python train.py --n_layer=10 --d_model=192 --n_experts=48 --experts_per_token=2 --d_expert=96 --d_shared_expert=128 --activation="swiglu" --moe_layers=[1, 2, 3, 4, 5, 6, 7, 8, 9] --router_score="sigmoid" --normalize_top_k=false --routed_scale=1.0 --balance_loss=0.00211 --balance_bias=true --init_std_router=0.017 --lr_router=0.000909 --vocab_size=32768 --norm="rmsnorm" --norm_eps=1e-05 --tie_embeddings=false --optimizer="adamw" --lr=0.00165 --beta1=0.95 --beta2=0.99 --grad_clip=1.0 --batch_tokens=[32768, 65536, 131072] --seq_len=768 --train_tokens=346400000 --steps=5202 --dataset="wikipedia_en"
Below are experts of layer 4 (counted from 0) of a mixture-of-experts language model. Rows are named router (the router's row for the expert), gate (a neuron's input weights, with its number), up (a neuron's input weights, with its number) and show model dimensions 0-191. Each number is 200 + 20 x the weight over its row's rms, rounded and kept within 0 to 999.
Before each expert's rows: "comes after" lists some tokens at least twice as common just before its tokens as in all text. This comes from a sample of Wikipedia text that the model never trained on. Tokens count by the router's weight.

# expert 9
comes after: "\n", "\n\n", "| ", "|", "|  | Republican", " Mall"
router,217,201,217,171,188,171,164,258,195,200,217,180,190,195,190,178,224,237,201,211,191,203,189,182,177,184,239,230,208,204,219,202,235,215,195,200,188,172,241,235,235,195,163,243,217,235,208,219,177,212,214,212,180,202,223,197,225,206,180,214,194,237,188,216,163,166,195,187,227,250,217,178,201,205,199,186,209,193,180,235,174,248,220,215,209,214,196,185,162,238,214,201,195,197,218,188,205,205,186,208,207,196,214,212,195,203,174,195,221,170,175,191,178,192,224,157,194,245,234,209,177,209,200,229,195,158,188,175,194,203,199,179,188,183,202,212,208,185,199,218,193,198,187,184,201,193,212,235,192,208,181,205,222,209,200,201,209,211,224,211,189,235,204,201,177,209,207,204,200,227,224,188,180,188,183,225,193,190,207,232,199,187,204,206,177,184,183,200,180,205,204,239
gate1,177,215,216,214,204,186,159,178,197,219,152,194,206,203,204,171,257,225,176,210,179,193,184,200,231,208,187,182,204,184,211,191,188,212,185,227,215,193,165,174,233,188,201,209,230,197,212,243,186,185,232,195,211,206,227,218,218,197,185,185,218,188,209,236,196,154,205,202,231,200,199,188,209,183,216,193,153,206,207,199,246,229,199,244,183,194,198,206,180,196,204,212,218,220,186,205,222,196,239,208,203,182,195,211,162,187,199,198,214,165,180,184,222,192,191,199,221,162,163,215,180,215,225,213,181,193,201,185,191,205,209,187,177,204,214,203,217,190,234,196,220,188,185,194,152,211,210,188,184,181,178,171,197,197,170,194,172,209,213,213,193,237,178,178,184,209,225,217,178,242,169,231,215,246,185,190,212,204,197,192,186,190,211,204,197,174,183,207,202,168,193,223
up1,180,199,197,208,202,220,217,190,197,189,211,177,203,186,168,260,171,154,201,191,200,194,212,196,204,195,213,205,175,217,176,198,188,182,247,192,201,203,231,222,188,208,221,180,178,182,182,161,198,221,197,199,171,180,238,189,202,195,206,236,210,199,204,163,180,219,203,206,154,179,230,210,209,220,181,213,193,187,204,225,151,178,197,182,194,206,224,203,196,223,250,175,218,187,205,184,175,198,219,205,175,219,224,176,215,182,205,173,158,241,227,203,181,210,201,200,172,193,245,204,189,188,196,185,175,210,177,188,203,199,185,197,200,180,206,212,216,183,195,229,206,211,186,158,211,218,196,186,233,170,217,215,204,191,243,198,207,214,166,204,198,180,214,198,245,196,199,201,246,188,208,175,196,177,225,201,202,191,208,225,193,223,197,198,199,180,208,182,202,216,183,153

# expert 0
comes after: " |", ")", " |  |", ".", "==", "==="
router,189,227,192,184,199,191,154,203,199,176,188,145,218,180,214,197,175,243,223,170,218,154,183,173,224,232,237,164,200,216,217,205,223,210,213,169,207,169,199,216,198,193,171,230,220,204,216,224,196,187,207,200,195,205,228,201,228,203,205,211,214,198,198,182,196,183,200,211,201,238,250,188,205,188,186,195,214,202,182,203,180,218,224,201,202,232,174,206,185,233,204,224,188,237,199,183,191,202,174,205,167,185,210,201,174,223,184,196,182,166,186,169,191,236,208,199,239,193,182,200,166,184,170,204,181,189,174,174,204,187,204,181,184,232,211,208,195,200,177,229,191,192,198,171,218,204,208,221,146,168,190,197,224,188,189,188,179,189,192,208,214,217,211,186,174,210,202,216,196,200,221,215,188,162,188,214,208,199,202,209,220,218,181,189,154,179,195,197,177,189,223,236
gate0,183,195,167,181,195,214,189,200,208,206,201,184,212,201,152,213,205,170,202,179,230,197,218,174,173,202,203,219,197,197,213,198,214,220,214,214,211,216,206,208,207,194,195,181,215,238,186,213,179,167,190,184,202,214,227,215,170,194,181,224,228,201,194,224,202,176,233,184,237,174,166,170,195,195,216,203,211,180,170,222,225,223,211,222,223,181,196,165,177,199,175,215,209,205,190,198,249,226,191,195,204,189,226,174,229,209,184,215,203,213,144,213,204,187,230,180,177,202,204,211,205,185,160,193,176,172,213,204,205,201,173,208,199,208,197,177,232,199,231,163,192,217,163,207,223,218,199,245,184,193,223,206,194,192,240,207,209,205,222,230,222,190,179,231,183,196,163,172,180,201,226,216,223,238,198,200,200,195,196,173,174,219,203,233,217,160,211,168,213,218,196,205
up0,184,227,196,195,215,211,206,185,211,199,214,225,174,220,190,207,191,197,192,211,202,187,201,187,183,216,205,170,189,220,212,207,180,207,184,193,203,188,189,200,242,197,171,233,199,247,193,200,185,191,213,190,198,178,183,183,178,228,194,169,196,180,158,249,223,206,175,181,197,188,160,171,197,174,169,191,201,183,198,210,193,179,175,228,191,153,233,183,138,179,203,222,181,193,185,188,239,205,198,202,196,216,170,192,219,212,192,214,188,200,226,197,204,204,218,198,172,201,215,239,164,159,204,182,207,165,220,206,221,197,193,198,202,182,178,175,159,183,203,201,153,202,189,203,224,200,213,229,176,193,252,214,186,189,212,210,228,195,224,196,190,213,169,212,203,170,200,188,230,194,201,174,213,215,194,214,207,196,210,211,177,204,230,208,172,236,211,222,202,193,170,239

# expert 5
comes after: "2", "1", ".", "\n\n", " In ", "In "
router,200,204,234,189,235,169,158,210,199,187,203,158,202,201,179,159,198,237,232,186,202,208,190,171,181,174,207,221,240,217,192,199,220,198,201,217,166,142,207,209,227,191,186,210,215,182,188,216,187,181,202,155,184,215,191,201,215,206,157,197,191,214,197,201,169,204,213,209,209,225,236,208,209,230,191,212,182,210,198,195,193,207,225,176,205,218,168,217,177,202,190,186,197,208,190,180,180,213,181,244,207,194,199,185,221,212,177,187,196,185,231,179,159,189,214,204,208,205,219,190,203,180,208,164,194,202,184,166,217,180,225,178,188,211,209,235,231,230,185,229,218,226,161,197,226,189,195,180,215,206,183,192,215,221,189,180,186,196,205,188,200,210,202,185,183,239,191,199,207,230,221,221,181,202,211,189,169,175,166,192,184,237,197,204,181,182,214,155,171,190,204,233
gate1,192,202,199,205,202,174,186,208,213,203,209,216,200,182,203,231,167,238,196,212,212,191,232,184,201,219,200,174,216,172,199,194,216,213,187,193,173,162,229,180,193,166,174,202,217,197,173,195,211,197,191,196,199,199,211,174,202,193,209,196,229,207,230,220,209,202,177,170,218,247,189,196,188,199,204,199,224,184,205,207,187,205,202,235,200,188,191,211,240,181,224,194,197,173,205,189,192,196,194,201,201,187,203,194,200,194,194,194,210,165,202,133,211,212,189,190,209,190,212,204,200,186,196,209,202,202,167,207,192,144,217,142,228,204,236,214,224,210,220,220,229,168,168,235,215,193,186,185,204,200,218,192,216,239,192,215,208,199,223,195,203,239,191,205,216,174,202,161,225,190,168,187,225,226,208,224,252,215,228,185,207,185,204,208,198,172,207,178,217,182,182,272
up1,194,208,188,189,225,172,204,192,253,191,218,191,195,203,216,183,234,217,205,226,247,183,203,155,157,213,203,178,231,241,182,188,203,186,189,199,187,163,215,190,200,251,175,201,187,192,209,205,224,224,195,218,190,154,220,201,208,190,175,196,183,188,212,201,189,207,205,204,191,214,195,193,231,195,196,186,184,193,208,205,235,221,221,173,177,180,183,215,198,224,222,171,200,176,195,208,201,229,201,168,176,192,211,212,205,220,205,172,198,203,229,209,206,203,172,193,251,201,226,206,195,199,201,215,178,195,215,219,193,172,174,193,231,211,176,219,203,215,188,181,237,218,185,183,228,217,166,182,214,201,221,178,216,172,173,192,181,194,171,214,234,196,231,207,200,229,228,211,204,187,220,209,206,216,248,206,154,194,184,163,191,214,188,187,190,167,189,190,208,165,191,216

# expert 10
comes after: "\n", "\n\n", "2", " album", " film", " released"
router,212,203,215,189,198,188,152,206,195,199,205,176,204,204,206,206,206,233,208,205,175,189,173,173,183,209,176,205,237,212,182,213,249,220,183,207,189,180,230,220,199,196,183,219,214,223,210,219,172,183,217,203,192,195,204,210,204,198,163,261,179,222,182,236,184,200,193,174,202,205,215,153,207,186,191,227,199,199,177,200,203,227,186,251,200,212,200,192,195,206,196,209,184,218,206,217,226,202,192,186,222,163,227,218,214,212,162,211,234,181,211,173,181,191,197,183,181,233,197,214,170,207,190,200,199,193,204,177,165,195,218,176,190,188,204,213,255,202,196,210,209,198,156,192,180,195,181,210,198,184,170,181,226,182,158,195,209,220,194,176,206,191,185,212,168,214,171,221,204,245,203,218,162,187,195,179,219,200,166,186,190,205,176,236,197,226,201,217,168,184,190,231
gate0,201,211,219,210,185,224,166,192,207,225,190,215,184,230,216,213,229,184,200,176,202,209,181,205,195,193,196,219,189,216,220,199,202,223,225,186,183,125,206,208,150,230,208,203,203,197,233,223,200,182,220,241,203,202,199,225,199,221,221,219,189,205,193,182,197,170,185,226,176,201,216,210,195,198,261,203,198,198,188,177,178,190,189,197,202,239,189,204,186,204,175,180,221,213,213,216,229,209,209,196,235,207,164,193,220,220,213,216,225,176,206,213,203,213,207,236,180,203,215,204,240,206,209,205,229,194,188,162,191,220,243,208,226,195,195,211,227,215,196,193,211,237,216,207,213,211,177,196,199,197,161,173,230,196,180,190,181,191,215,206,212,189,215,170,171,204,149,191,216,239,182,231,189,196,208,185,148,199,218,191,220,239,205,212,187,186,179,187,194,192,184,209
up0,193,216,182,165,237,226,217,237,218,197,242,203,196,181,226,196,194,220,204,165,198,193,169,205,250,212,248,162,211,216,225,202,214,192,209,181,210,229,225,189,222,187,219,177,228,217,229,176,215,210,179,160,205,230,192,204,167,190,197,188,183,174,192,217,193,192,188,164,192,196,203,192,187,218,157,212,210,203,231,198,199,221,207,177,210,194,213,147,174,203,218,211,189,188,202,229,175,190,204,179,173,206,215,190,175,197,188,166,160,213,213,218,207,164,204,201,225,197,221,212,177,187,215,222,160,187,192,219,207,184,211,194,186,209,155,209,178,212,176,236,183,209,166,205,165,185,205,226,199,174,200,220,186,195,199,203,208,204,239,167,227,206,200,203,214,202,219,190,204,183,221,189,238,206,200,236,179,191,199,233,185,207,203,211,203,219,195,210,190,210,219,201

# expert 32
comes after: "2", "1", "–", " season", " team", "4"
router,188,219,216,195,223,186,159,216,237,198,205,166,240,194,193,186,164,222,224,197,203,189,181,174,188,163,210,207,189,169,169,183,211,176,205,198,208,164,205,215,207,202,222,224,208,217,192,200,187,238,218,194,187,196,222,194,216,200,156,208,167,235,190,212,203,182,211,175,217,190,212,215,181,161,206,192,195,188,178,189,212,182,240,223,189,236,193,181,185,214,188,177,166,227,209,186,216,213,188,241,195,201,197,200,166,205,205,222,191,195,203,193,205,223,203,201,200,250,181,175,194,204,181,186,194,181,184,177,165,182,209,172,224,195,179,219,189,226,186,203,218,242,163,201,199,198,185,199,177,210,184,160,188,185,184,186,158,192,207,212,204,215,186,203,168,237,182,208,206,226,217,227,166,178,192,186,198,181,156,172,195,210,181,213,185,218,189,213,182,167,219,225
gate1,190,196,180,179,195,196,172,226,160,224,244,191,238,207,197,187,180,210,199,186,205,187,200,204,198,229,220,188,192,180,203,239,214,186,229,191,218,164,173,214,193,195,180,208,171,217,209,184,191,189,207,187,189,190,217,249,195,243,211,186,163,191,152,223,178,196,208,156,195,185,200,189,231,221,207,220,215,164,196,160,194,188,180,200,181,203,177,190,176,220,198,204,203,234,179,205,212,163,159,192,198,199,204,207,253,188,179,227,167,188,196,219,187,178,209,214,190,187,182,210,229,199,199,222,211,182,187,167,215,208,214,174,223,200,189,196,220,192,184,212,203,187,189,207,241,211,201,204,177,197,202,172,182,204,167,183,204,183,180,181,210,227,205,212,207,216,170,189,214,200,226,221,204,184,215,210,205,235,144,204,187,164,173,231,201,193,180,215,170,204,221,203
up1,170,174,192,215,222,208,199,180,240,215,169,237,180,226,188,184,225,225,213,186,190,206,152,184,193,193,210,186,198,242,190,185,215,229,191,208,209,195,189,184,214,219,205,196,233,176,182,208,210,207,214,202,245,201,230,184,199,148,200,202,202,174,238,204,192,190,225,208,197,180,195,191,195,186,199,220,229,232,217,260,182,196,194,189,186,188,229,220,198,223,179,205,208,205,194,199,203,186,215,196,172,236,204,196,185,182,208,180,182,163,159,230,184,177,190,218,251,171,188,174,187,228,194,209,182,238,210,185,175,205,199,174,204,223,201,151,209,226,205,235,163,198,226,179,190,208,202,208,200,188,214,230,225,204,182,210,167,255,206,195,184,185,168,189,186,178,197,201,205,191,186,196,201,192,176,215,174,195,201,205,216,204,187,199,192,200,173,183,198,188,192,197